From a checkpoint of a small mixture-of-experts model trained on Wikipedia: 16 experts in each of 9 layers, a variant of SOAP for the experts.
Below are experts of layer 2 (counted from 0) of a mixture-of-experts language model. Rows are named router (the router's row for the expert), gate (a neuron's input weights, with its number), up (a neuron's input weights, with its number), down (a neuron's output weights, with its number) and show model dimensions 0-191. Each number is 128 + 32 x the weight over its row's rms, rounded and kept within 0 to 255.
After each expert's rows: a language model's description of what the expert responds to; "raises" lists some tokens whose logits its average output raises strongly, later layers aside. This comes from a sample of Wikipedia text that the model never trained on.

# expert 5
router [128 142 127  98 120 124  82 110 123 105 121 166 103 143  98 142 148 128 111 158  84 158 149 100 198  88 166 135  95 105 152 130 140 172 162 104 105 133 138 102 197 118 115 121 162  69  88  83 170 142 149 117 164 117  94 121 136 144 147 205 115 124  84 218 104 150 145 109 122  99 100  56  99 140 118  89 127  50  96 146 172 151 155 135 145 106  84 109 121  53 164 128 186 116 138  68 173 174 165 113 192 157 163 129 160 111 109 168 105 101 154 179 146  49 116  86 156 146  92 175  99 117 159 168 122 148 112 141 116 161  86  93 143 124  93 107 154 127  48 170 101 112  86 155  78 156 155 124  94 113 135 176 151 144 147 100  55 109 136 113 126 140 158 164 187 123 127 156 164 111 107 133 119 103 164 141 100  76 129  91 112 111 180 114 118 152 127 120 104 115 125  88]
gate0 [ 84 116 130 129 145 138 125 134 146 101 142 142 141 100 135 141 157 151 130 201  92 195  86  90  93 172  70 147 162 134  37  97 138 107 164 133 126  77 100 138 101 145  81  60 148 136 142 120 161 140 125 112 167 124 111 147  75  91 194 180 138 147 117 146 127 126 154 127 126 105 149  63  81 138 118  78 177 142  68 207 160 148 148 119 131  94  82 136  79 169 111  54 139 167 129 106 189 142 153 151 123  92 115  96 154  76 156 122 114 100  99 114  70 134 105 137  84 137  31 109 121 112  91 158 137 122 151 159 115 153  76 103 131  83 164 150 141 124 109 153 124 125 163  97 133 111 102 114 135 128 166 141 152 138  87 160 166 178 170 114  85 111 116  58 144 123 106 166  85 129  75 107 152  77 135 133 151 158 130 151 116 128 105 116 205 147  99  79 109 114 111 137]
up0 [169 142 138 137 112 127  90 143 138 208 154 106 146 148 154 139  80 115 119  88  97 112 194 138 120  80 128 136 123  76 149 191 149 118  63  93 156 163 139 119  80 105 198 131 153 160 137 188 109 113 121 136  79 139 133  39 189 125 120  78 124 110 134 156  73 136 105 140 121 138 173 159 141 119 113 157  27 179 135  48 126 150 141 117 127 138 144 131  94 132 127 132 160  82  90 154  58 141  92 147 119 164 132 148 107 150 133 142 151 143 119 175 160 142  88 100 140 124 153 112 120 144 134  96 166 137 143 133 138 118 148 157 118 106  67  85  86  83 122 166 136 104 129 123 108 107 166 142 193 168 107 121 162 159 113 119 143  53  84 137 118 111 189 123  27 146 135 107 137 129 164 123  93 117 116 114 111 111 107  94 134 151 162 141  74  67 147 177 138 182 155 109]
down0 [137 126  99  78  59 216  91 138 174 118  71  31 140 146 116 114 115 206 110 107 133 134 117 106 167 131 142 145 109 157 120  82 126  88  70 104 166 185 100  83 116 111 126 206  93 131 171 191 133 120 167 169 131 130 115 118 169  99 129 125 122 151 106  88 133 121  87  61  93 114  81 149 123  61 122 140 111 119 122 116 132  92  76 134  80  99 184 100 153  80 141 154 107  93 122 173 168 124 202 127 134 103 164 165 108 117 164 136 112 137 146 133 139  99 145 122 160 105  77 161 164  98 169 114 153 107 180  86 136  99 162 121 103 130 174 110 141 103 128 152 131 119 121 169 132 132 138 108 106 134 131 113 152  97 161 139 117  72  86 189 122 152 161 122 135 127 191 139 101 121  94 129 107 108 153 158 149 163 121 107 117 141 129  55 110 102 167 119 207 128 132  67]
It responds to: Line-break tokens ending list items, table rows and references, plus the == heading markers and table separator rows of wiki markup.
raises: "-", "|", "\"", "The", "=", "==="

# expert 3
router [123 152 207 119 116 196 129 216 118 110 194 180 107 152 105 161 105 120 144 117  74 123 201  52 104  89 137 121  87 158 171 119 148 123 147 129 126 137 117 120 143 110 162 113  81 100 149 103 117 155  62 113 152 110  85  79 143 117 140 110 114 141 139 126 157  78 126 143 134 105 192 110 183  75 137 107 142 108 118 140 108 144 127 119 100 153 109 187  55 120 124  96 162 138 140 149 121  81  85 144 184 100 107 138 139 111 118 125  66 167 163 162 131  77 105 107  84 161 136 137 120 181 161 165 152 138  88 122 161 152 141 123 174 198 177 112 156 245 111  87 147 136 129 119 108 165 130  64 117 166 137 155  68 131 109 134 145 111 142  72 119  83 119 148 142 162 140 144 116 116 128  96 156 106 139 158 151 125 163 162 154 140 139  69 157 116 161 155 150 136  83 129]
gate0 [150 133 136 144 145  67 147 143  87 132 143 168 102  81 170 161  88 130 122  86 109 112 133 141 137 145 167 107 124 145 101 122 136  86 180  57 149 128 103 151 127 147 155 104 122 135 127  73 100 127 150 146 126 140 157 116 122 135 178 157 125 119 104 124 147 162 164 138 129 126 170  87 193  61 122 107 148  75  81 111 104 130 102 156 143  80 133 132 127 159  96 137 139  40 131 102 134 146 128 123 125 128 131 129 171  32  90 207 184 119  90 117 124 143 171 149 134 162 135 120  19  82 117 166 162 135 124 146 128 141 106 116  96  97 104 119  78 138 114  97 184 122 119 163  94  55 119 111 160 122 118 155 139  70 118  99 129 100 135 125 156  78 140 117 109 171 102  36 131 141 153 128 206 106 170  99 112 113  84 177  67 104 126 142 143 112 156 168 154 127  66  75]
up0 [143 123 166 148 157  53 128 163 132 105 120 150 101  81 156 145 105 156 127  85 120 100 182 114  94 149 108 151 121 162 121 163 138 142 144  97  89 171 107 169 155  83 137 142  83 131 136 106 120 127 130 112 113 148 170  70 130 123 176 161 113 146 111 131 157 144 156 160 113  94 139  76 170  76 103 144 120  81 119 129  33 140 152 134 108 142 105 119 174 156  83 152 149  95 169  85 116 108 134 108 123 147  94 109 198  36 125 179 149  99 104 118 136 130 149 150 118 132 109 108  65  77 104 204 117 184 126 143 110 118 129 118  90 117 120 100  89 129 157  87 161 140  87 177  87  85  91 106 144 123 126 140  78  57 119  95 101 124 137  96 153  98  96 145  99 126 130  40 176 138 131 120 169 131 150 150 127 139  80 131  15  97 130 165 136 113 122 174 174 143  89  87]
down0 [145 179 148 139 107  73 145 120  76 117 102 163 126 121 153 151 128 130 141 111 143 141  77 143 120 158 119  86 148 164 129 172 119 152 102 167 168  86 118 115 172  45  72 151  90 178  97 170 111 164 149 108 110 146 163 106 139 145 172 144  88 183 145  53 161 118 132 154 134  98 141  92 121  89 121  89  75 105 174  86 141 122 134 160 136 194 155 109 101 157 124 124 159 172 145 151 105 101 143 115 122 126 179 140 150 123  95 107 131  90  92 114 168 162 165 190 169 174 127 144 126 162 173 128 100 123 132 118 101 152  55 124 145 137 200 152 108  54 122  48 126  88 121 105 124  95 160 173 153  99 126 124 196  88 112 148 108 150 158  92 113  97 135 126 136 137 131 143 124 179 120 170 190 152  97 184  88 167 100 130 111 133 122 120 131  74 138 128  82 189 136  44]
It responds to: Lowercase word starts and prefixes after articles or auxiliaries in prose, such as pre in pregnant, un in unscrupulous, re, out, up, well.
raises: "-", " t", " f", "if", " b", "f"

# expert 7
router [134 172 156 105  84 135  85 166 107  90 132 140 135 151 116 126 142 108  88 168 112 114 157 107 165 120 120 125 143 144 139  95 173 179 108  86  98 140  71 126 134 129 101 187  90 113  94  69 169 154 145 100 187 142  71 129 149  87  74 149 175 121 136 150 130 103  85 136  47 144 133 118 169 125 124 120 121  66 125  93 151 132 181 168 102 182 115 136 158 106 144 107 125  91 115 126 168 175  90 120 171 128 146 112 180 177  58 142 135 114 134 174 115  84 102  74 122 160 124 143  97 137 115 133 156 111 142 162 164 105 151 178  97 106 168 149 142 183 126 166 128 133 125 148 149 150 108  60  79 141 139 113 130 165 103 162  80  88 175 113 116 113 149  81 160 151 100 103  96 110  96  93  77 133  82 153  94  73 121 103  40  83 196  86 141 110  97 176 139 107  81  80]
gate0 [133 165 123 133 109  98 154  94 159 176  86 156 134  62 147 130  70  88 129 141 106 170 200 150 161 113 111 118 117 166 129  84  98 120 114 137 122 156 117 130 127 153 145 167 116 133 119 130 102 129  52 106  82 141  74 138 113 107 110 145 140  87 128  92 188 109 106 100  94 150 110 103 155 134 118  89 148 169 105 167 129 117 160 134 174 149 135 121 154  86 115  99  91 108 156 129 199  89 151 193 125 196 123 166 146 135  85 101 155 113 100 172 104 172 163 197 114 156 114 102  80 164 112  75 109 165  99 196 129 107 179 123 108 119 122  89 116 128 113 170 161  95 107 122 120 106  82 147 155 111 122 159 105 105 198 122  70 168  77 129 125 144 181  92 114 118 196 142  86 133 111 108 145 137 149  74 168 176  96 104 124  55 148 157 128 113 128 149 171  39  80 135]
up0 [121 139  96 103  98 138  77  77 144 126 128 130  47  95 151 141 101 134 143 130 116  66  60 131 146 175 154 131 177 131  93 149 114 107 151 186 138 124 157 122 135  70 170 108 151  60 163 172 172  79 169  68 145 129 112 130 141 131  75 122 156 153 110  96  65 167  53 174 130  86 119 167 137 139 109 100 122  94 122  85 130 149 146 100 115 104 145 170 102  93 100 115 169 130 131  97 108 198 110 105 101 123 115 115 131 144 177 108 170 206  88 107 135 127  97 100 114 139 129 135  95  77  99 115  89 102 171  66 136 156 135 148 189 173 104 148 104 144 141 121 123 156 161 107  84  99 167 104 144  75  97 138 145 142  78 142 160 103 106 135 142 130 155 122 123 182 137  77 110 105 166 103 167 182 113 156  91 167 155 163 148 188  96 115 100 174 121  91 146 190 180 138]
down0 [127 124 182 139 144 127  99 170 139 149  96 176  83  96 127 118 147 139 122  59 149 109 125  94 130 104 143  71 131  82 126  69 180  89  64  53 112 169 114 123 160 130 109  83 151 153  98 135  87 191 170 116 100 124 190  56  82 189 111  98 138  94 102 128 124 112 104 194 112  73  88  92 122 136 122 167 142 156 121 110 190 128 129 145 157 181 107 135 181  86 131 114  95  93 100 151  99  71 147 115 105  85  85 162 136 190 148 123 102 164 128 130  90  92 143 143  81 157 115  60 153 113 149 140 134 108  50 163  82  93 110 124 133 120 104 150 125 179 119 127 180 117 114  59 144 163  85 126 172 152 124 133 129  97 108 133 156 119 153 129 103 106 136 126 142  86 178 141 157 169 122 165 124  95 109  92 130  96 130 190 100 122 131 151 164 103 163  74 111 104  97 114]
It responds to: En dashes and hyphens between numbers in scores and year ranges such as 3–2 and 1947–1971, plus table header words like Team, Cup, Votes.
raises: "D", "n", "f"

# expert 0
router [101 153 136 101 145  81  58 121  99  96 170 113 125 149 165 138 146 109 114 121 116 150 135  83 180 123 129 128 172 177 135 140 131 119 170 101 116 216  57 108 179 178  88 115 140  70 195 126 160 126 133 132  95 115 114 151  75 113  84 147 176 110 153 169  73 143 100 172  87 105  81  92 185 108 184 138 135 134 118 113 131 165 131 190 139 145 122 132  95 105 135  92 174  86  67 131 116 133 142 125 118 125 109 122 160 186 144 184  90  86 101 182  95 102 115  94  96  83  72 130  94 126 105 105 158  35 141 107 168 117 139 111 149 102 168 141 166 119 107 161 137 142  97 130 131 151 108 130  97 176 119 178 120 125  99 176 118  98 135 158 118 155  97 130 190 130  94 174 117 103 146  53  87 120 180 125  93 143  82 151 111  75 134  81 144 130  92 144  94 119 128 119]
gate0 [119 218 128 163 158 193 117  95 170 149 134  99 131  78 132  90  93  80 108  82 158 151 115 122 122 109 158 153  95 162  97  77 137 128 170  61 121 153 144 166 132 224 105  91 139  90 119 108 137 134  96  56 131 153 141 148 142 137  78 142 119 129 161 119 131 214 109 187 164 155 105 168 157 131 106  49 148 139 132 169 157 151 137  78 105 106 182  99 187  93 126 183 176  78  99 142  92 174 139 133 101 104 148 154 126 141  81  78 147 117 126 165 133 134 156  99 137 105 124 133  84  83 135 150 132 102 133 203 161 133 120 121 124 143 162  99 163  98 176 165 178  96 112 139 124 187 140 142 122 139 111 118 163  54 120 137 104  79  88 143 124  85 108 157  94 111 129 133  95 169 103  85 136 137  82 172 119 118 121 136 169 109 162 106 135  95 124 139 109  90 155 152]
up0 [107 212 116 175 141 171  85 177 148 128 139  73 165  95 139  91 127  71 102 121 137 159 129 124 139 149 140 164  97 165  98  98 128 120 126  82  87 134 151 154 124 207  62  86 102 107 130 117 126 181 112  74 151 130 146 178 136 167 123 125 155 123 156 107  99 173  92 201 152 157  78 163 145 110 127  81 146 139 179 170 153 161 156  72 118 151 185 110 178 110  92 196 164  55 118 147 109 166 111 115 128 103 140 109 107 132  95  93 140 115 142 168  90 145 130 108 130 113 154 145 135  84 130 120 121 104 139 192 199 119 116 172 114 128 140 104 181 120 164 135 188 138 109 135 145 166 154 148 127 133 127  97 140  40 123 108 120  55 103 147 121 106 147 142 110  82  90 153  93 175 114  72  98 158 128 169 139 113 126 110 189 120 157 119 146 104 128 161 157  96 160 177]
down0 [ 87 107  82 106 137 133 160 203 105 138 178 166 162 106 134 178 110 101 112 145  97 134 104 142 109 101 133 111 119 173 116  48 148 155  89 204  97 161 112 127 128 131 172 154 155 114 158 116 156 157 152  83  78 170 122 141 141 135 148 156  87 169 120 133  84 113 127  91 185 118 169 128 163 114 146 142 129 182 122  81 140 104 149 134 141 158 111 117 146 164 153 146  76 132  69 161 120 102  80 122 115 137 168 130  79 122 139 182 120 124 141 155  88 125 207 166 171 108  99 120 130 130 104 150 184 147  89  66  83 159 163  81 165 106  93 117 100 147 132 141 144 191 115  77 125  70  74 138 152 125  91 160 132 213 125 114 153 152 182 121 187 122  95  90 101  97 106 123 123 154 181  92 129  66 131 130  90 169  92 133  43 137 129 134  92 168 112 147 100 118 128 134]
It responds to: Middle and end pieces of split proper names, often foreign, such as orn in Chalermkijporn, iew in Riverview, man in Weyman.
raises: " f", " t", " r", " s", " F", " d"

# expert 10
router [128  86 150  96 194  85  80  97  49 100 125 114 157 129 168 109 175  92 160 156  69 161 174 145 158 138 113 146 162 180 129  87 176 141 170 106 112 145 143 179 148 107 104 140 183  92  92 165 198  68 117  94 156 126 105 126 156  36 159 153 166 167 139 189 108 120  95 134 129 160 134 109 156 109 181 118 164 138  37 132 203 151 147 143 116 134  44  95 147 106 152 127 155 104 165 142 141 143  96 139 125 126  95 121 171 127 128 128  69 112  76 113  88  84  92 109 121 122 105 111 132  97  90 134 127  97 149 132 127 174  79 132 139 130  79 110 122 106  60 104 164 151 120 146 114 163  87 149 132 167 150 119 120 184  84 157 121 130 126 100  98 110 130 145 116 126  98 137 119 164 169 120  90 107 177 110 121  99 168 100  96 149 154 133 121  99 141 100  72 141 118  72]
gate0 [118 162 109 137 183 190 194  94 108  81 109  74  71 142 124 109  86 137 145 139 108  83 149 176 123 132 132  76 174 109 122 115 138 139 147 128  71 118 126 129 134  93 129 105 131  58 130 138 146  57 144  94 113 141  91  91 170 180 174 136 181 118 153 129 129 196 107 117 115 182 117 134  80  99 107 156 146 145  95 128 134 150 133 163 144 156 149 139 186 115 117 164  95 166 190  96 119 177 150 105 157 160 122 128  94 120 152 120 109 141  75 139 113 122 107  93 129  92  92  91 154  94 123 109 142 111 150 106 116 163 131 169 103 126 123 140 121  87 106  89 152 157 196 230 134 195 121  97 152 182 161 179  97  90 106 168 114 136 109  84 142 136  49 102 153 109 131 102 147 107 140 148 162 181 144  97 107 114 111  71  94 176  98  68 152 185 156 111 147 157 134 166]
up0 [ 93 130 150 119 182 165 174 101 119  89 173 128 104 147 121 113 101 129 118  83 159 169 176 178 109  61 131  96 204  87 114 146  76  64 132  82  92 111  79 144 160 117  82 148  82 123 108 129 156  67 106 126 113 105 153 114 120  86 166 140 178  99 162 169 113 149  98 124 194 118 134 113 100  74 111 165 119 148 140 151 111 123 103 189 122 159 163 110 136  73 148 185 115 115 168  70  98 189 134 160 161  98 129 116 129 140 172 102 105 159 106 177 141 147 127 107 126  94  89 108 159  84 186  98 154 115 158 141 118 160 145 177 102 119 148  85 107 110 120 114 116 138 219 199 157 174 152 120 136 151 185 168 135 112  93 190 103 169 104 123 170 121 109 157 120 108 121 120 124 117 152 136 147 104 153 110 122 144 141  76  73 173 119 134 106 190 157 130 106 135 187 101]
down0 [116 106  74 120  56 118 175 109  75 111  61  80 122 131 131 107 123 113 122 132 108  87  80 106 161 136 105  92 175  99 145 183 118 112  85 124  73 100 159 127 101  83  73 161 119 108 107 120 115 104  44  82 127 211 129 130  99 137  86 149 182 115 116 122 134 107 116 123 103 103 151 137 152 128  90  95 123 174 102 155 135 124 177 126  99 148 106 141  91 195 139 104 176 172 150 103 192 144 134 166  90 127 127  93 126  74  74 107 176  99 132 113 115  82 162 111 138  70 133 130  58  82 128 152 165 168 125 137 155  53 129 133 112 131 100 167 104 131 155 116 129  63  97 122 109 165 104  92 147  96  68 132 150  98 102 127 150  72 112 124 152 137 118 143  89  65  99 166 121 114 150 107 173 117 149 138 113 139  54 113  76 102 158 104 121  90 151 117 113 166 102 179]
It responds to: Closing parentheses, often before is in settlement or species articles, such as (/sl/) is; also is, =, km in tables.
raises: "\"", " and", "\".", "====", " |", "”"

# expert 14
router [143 121 137  71 110 134 107 128 104  75 121 175 113 110 139  75 193 139 119 159  87 139 132 114 196  97 124 167  93 165 117 127 156 133  93 115 122 157 124 127 196 146 154  86 140 120 173  97 131  85  74 143 158  99 123  42 124 151 147 164 167 103  85 171 159 117 137 171 141 129 116  58 180 142 170 114 100  90  84  97 171 189 105 138 122 108 127 119 113 129 153 155 169  93 150  81 140 129 118 140 150 109 162 110 152 127 102 138 101  98 129 222 121  51 139 130 119 167 128 120 135 118 100 135 133 113 100  90 148 105 115 119 178 109 190  91 172 131 126 150 131 165  87 162 145 159 140  48  69 100 179 103  48 162 122 124 150 102 114  90 136 136 160 130 193 150 138 116 115 114 134 107 129  88 190 168 124  99 157 135  61  92 103 107 142 104  90 131 101  82 112  77]
gate0 [172 166  90 129  86 181 106  87  91 118 142 196  83 114 167 115 186  74 172 176  91 106 105 105 113 133 128 151 180 129 142 130 142  50  63 114 115 145 117  92 135 144 127 122 116   9 139  93 127 161  82 142 134 118 134  76 148 158 121 181  98 115 137 129 114 130 113 114 117 127 111  92 110 100 167  60 133  78 130  90 110 136 127 142 161 145 137 183 137 147 196 119  83  99 133 128 164  74 133 179 152 148 153 110 146 161 108 112  98 129 106 166 145 111  93 173 145  96 140  75  80 134 166 109 155 129 151 156 149 187 164 129  97 131 121 115 128 128 112  93 116  89 129 109 114 117 155 177  89 154 133 145 110 128 123 137 150 121 132 127 145  89 220 180 143 165 137  87  91  97  82 143  95 102  78 113 206 136 185 142 147 170 141 111  64 106 143 114 115  92  90 150]
up0 [169  50 150 133 146 135 106 124 136 181  96 138 179 150 133 116 113 126 171  72 157  93 130 117  95 126 118 144 119 162  55 130 124 176 171 137 100 123  79 146 160 174 176 176 155 117 119 105 145 104  96  72  99 135 153 113 149 103  63 151 104 141  94 150 164 116 148 116 119 133 225 151 129 104 111 182 181 117 191 145 122 131 191 122 114  75 162 120  85 123 120 100 114 146 161  85  58 153 140  79 116 133  86 131 177  45 170  78 149  84 156  88 177 111  97 123 168 134 155 123 101 133  99 107 112 112 161  95 132 119 101 129 185 156 157 119 151 114  70 170 151 153 171 134 145 106  86  88 115 134 121 100 150 115 158  86 124 140 139 118 127 142  99  96  69  68 113 143 120 180 163 139  99 117 147 104 121  99  76 130 148 164 152 124 143 132 109  70  48 104 113 134]
down0 [176 149  59  64 182 108 123 118 111 136 127 178 112 118 100 144  88 187 140 100  70 131 125 147  98 146 133  57 142 178 104 122 116 125 187 148 167  70 141 111 170 121 185 133 144 202 170 140 102 102  89 132 129 127 128 140 130  80  99 102  69 108 150 184 149  72  92 143 141 173 146 138 121 173 140 158 168 137 161 106 142 135 131 152 108 122 119  85 174 132 107  79 139 115 106 196 142 120 102 114 136 118 150 154  90 118 129 146 131 121  89 125 117 105 111 138 124 116 136 131 144 149  69 136 139  74 140 134 106 134 129 119 100 163 113 129 220 105 113 170 125 124 168 190  98 127 127 134 142 106 119 102 104 118 182 153  63 173 153 203 181 142 121 141  58 113 105 117 139 194  35 187 102 114 136 109 148  87  87  96 126  78 163 160 110 100 126 159 155  90 124 126]
It responds to: Periods ending sentences and abbreviations, such as project. and U.S., plus decimal points in numbers and other end punctuation.
raises: "\n", " However", " These", " There", " It", " The"

# expert 13
router [175 141 188  85 100 127  69 135 103 137 148 186 116 139 170  70 126 101 127 208  65 146 144 103 150  95 185 135 108 119 112  88 150 108  76 126  53 120 130 159 196 167 101 165 156  92 137 120 131  50  94 148 174 100 129  67  90  58 132 136 124 154 118 190 120 155 119 125 128 160 124 124 113 153 125 132 159  84  99  71 150 163 136 102 127 176 178 109 114 114 147 147 119  87 152 150 134 163 178 150 208 131 134 106 134 117 147 152  81  44 147 157 124  87  92 117 172 151  44 126 141 122 132 152 118 143 111 139 120  95 140 119 162  89 137  84 148 112 116 189 129 159 169 194  84 147 138 115 108 152 176 114 127 169  70 123 103  88 140  92 109 144 147 129 192  96 119 163 125 156 103 139 137 162 137 103 118 150 123 148 138 139 103 123 111 103 116 140  97  76 104 115]
gate0 [131 137  97  93 161  88  99 126 160 145 128 167 123 163 163  87 137 155 125 169  97  86 255 162 160 130 170 140 109  87 159 104 145 109 130 162  93 189 165 125 143 141 149 101 116 113 138 120 151 148 117 109 141 176 116  91 156 112  87 130 118 106 130 130 137  95 205 151 122  71 150 150 135 162 147 135 103 129  68  83 160  74  66 119 137 140 135 150 139 221 103 118 100 101  78 191 127 107 130 142 146 129 120 109  94 130 163 164 134 114 123 130  70 134 130 152 150 113 124 152 184 100 125 145 224  85  98 115 152 123 147  75 113  97 144  87 138 102  96 129 157 122 124 143  73 126 117 145 104  72 138 138 121 100  53 160 134 159 158 147  79  92  79 155  97 150 135 108  88 109 129 128 132 146 134 130 150 127 102 138  64 133 125  91 193 152 135 223  99 122 132 166]
up0 [144 106 179  84 113 148  93 151  94 119 108 109 144 110 144 129 118 112  79  94 106 101  37  93  78 100 113 141 180 125 111 196 142 176 141  61 137 146 126 113 146 174 118 176 142 126 146 151 131 101 132 124  89 132  99 145 161 129 140  97 110 148 150  85 135 176 107 147 133  82 153 112 100  67 122 149 155 149 172 128 128 117 150 163  98 140 114 124  96 110 163 132 167 163 164 130 128 143 120 110 137 136 151 132 106 119 131  76 121 220 111 180 160 101 153 145  80 128 149 121  87 154 185  52  45 167 106 151 104  66  95  91 152 102 119 104 100 155 158 173 153  91 177 101 146 197 127 139 145 131  73 149 160 158 196  94 106  88  77 128 200 163 120 154 159  95 115  69 131 144 164 130 152 141 124 120 184 130 189 125  61 140 146 136 108 148  89 126 128 160 147 162]
down0 [110 134  82 107 144  81 125  99 131 124 176 137 153 172 150 143 151 119 176 137 137  83 165 158 196 138  83 126 117 154 127 114 162 119 134 176  84 157 122 133 107  70  77 146 139 134 255  78  80 132  90 139 110 182 112 111 142  99 128 135 154  75 138 155 200 103 140 186  98 102 151 142 119 177 150  79  94 141  98  84 126 141 119 117 124 117 132 158 131 140 122 113  87  87  46 158 105 144 174 129 115 164  91 131  79 106 138 150 161 109 130 137 187 107 145 119 116  75  94 174 159  86 116  87 143 126 133 167 142  61  93 113 103 130 204 195 106 138  97 120 144 139 113 166  84 120 146 167  92 115 114  94 151 107  89 163 110 139 187 111  93 138 149 104 105 103  54 106 103 111 121  70 125 136  93 106  76 120 165 140 155 143 152 145 145 114 132 141  92 120 156 133]
It responds to: Commas and and that join clauses, list items or the parts of dates, such as the comma in September 13, 2005, plus semicolons and ampersands.
raises: " including", "”", " although"

# expert 12
router [ 88 180 156 107  93 122 151 149 132  67 125 165  60 124  97 107 147 192 132 124 137  58 172  81 147  79 132 114 133 118 153  75 122 133 105 116 124 115 101 111 148 128 191 159  44 175 170 104 148  71 113 104 117  96 109 144 139 103 111 155 146 127 107 106  91 115 131 165 130 134 128 150 171 134 128 113 102 107 156  61 167 187 136 146  90 141  92 119 170 103 115 104 150 126 135 170 122 102  66  94 109  95 153 123 136  95 131 183 101 119 169 125 129 116 111 119 100 163 104 114 146 185  78 128 172 144 141 152 133 134 106 104 119 191 152 132 209 199  59 135  67 128 117 200 112 190 140 134  45 119 149 124 140 146  90 169 126  99 140  93  75 109  80  75 129 127 133 136 149 160 105 115  94 114 112  86 146 130  73 127 133 146 135 129 177  99  82 172 104  96  92 138]
gate0 [100  88  87 175 118 137 159 103 149 127  89 126  74 116 148 137 136  78 123 158 149 100 111 132 156 150 137  87 168 149 148 102 156 142 108 112  94 174 184 168 166 185  98 104  26 115 162 104 129  93 114 125 126 153 161 152 107 149 131 158 134 107 114  79  88 186 140 159  61  99  82 168 158 111 154 149 184 162 141 141 133 115 120 151 123 170 133 159 173 156 131 139 131 107 121  89 143  68 205 117 174 188 199 132 125  94 189 100 100 145  89 116 104 115 109 196 135 137  83  90 156 106  97 126 106 150  85 122 212  95 130 143 111 140 111 127  92  95 119 115 107  93 156 142 164 134 130 174 130 134 119 162 134 151 113 130 106  98 101 145 110 104 158  93 102 173  52 152 140 136 153 141 102  52 136 153 102 184  84 102 103 132 102 113 190 103 107 129 198 161 139 128]
up0 [123 127  80  78 121 121 147 105  93 117 125 123 132 143 138 152 113 158 155 108 143  85 135 134 162 140 163 151 116  96 138 128 111 166 146  33 144 156 142 101  70 112  81 109 117 108 177  53 178 133 109 105 104  96  71 122 100 112  68  83 151 111 156 161  85 173 122  79 188 154 119 143 142 129  64 133 125  99 131  72 110 131 118 147 185 216  65 128 173 159 190 100 146 143  96 147 132 121  84 115 101  25 148 129 104  94 135 128 119 165 174  92 138 143 117 164 125 108 143 118 132 155 111 134  78 117 141 101  73 147 122 131 108  86 156 106 120 148 119 179 135 166 139 164 123 119 159 145 100 150 107 107  84 110 165  84 154  93 196 154 163 134 112  98 137  81 175 109 144  96 199 101 154 102 142  90  72 117 132  96 144  92 139 104 110 189 152 108 143 144  80  93]
down0 [144 119 163 137 105 127 153 130 149 135 119  88 179 151  97 113 146 119 153 109  87 103 110  95 149 118 117 113 163 142 120 151 162 114  99 147 125 110 184 141  83  90  92 118 115 150 127 107 129 105  74 147 101  99 166 149 130  99 182 160 117 137 127  62 181 146 122 177  75 162 117  55  27 165 100 145 132 173  84 129 120 102 147 121 154  93 148  97  98 154 114 166 131 132 115  87 116  90 186 151 131 145 117 132  51 124 195 139  96  92 128 122 107  70  93 117 173 151 148  47 156  72 158 119 123  97 157 139  90 130 160 139 168 128 188 167 120 196 131  84 153 100 131  57 131 135 107 127  99 144 108 142 167 146 131 187  72 201 156 185 119 163 125 115 121 106 103  92 116 150 174 146 119  88 148 125 138 130 110 168 150 157 115  67 103 111  90 159 141 171  77  86]
It responds to: Complementizer that after say or tell, relatives which and who, and nouns or verbs ending phrases, such as time, order, child.
raises: ",", " of", ":", " in", " to"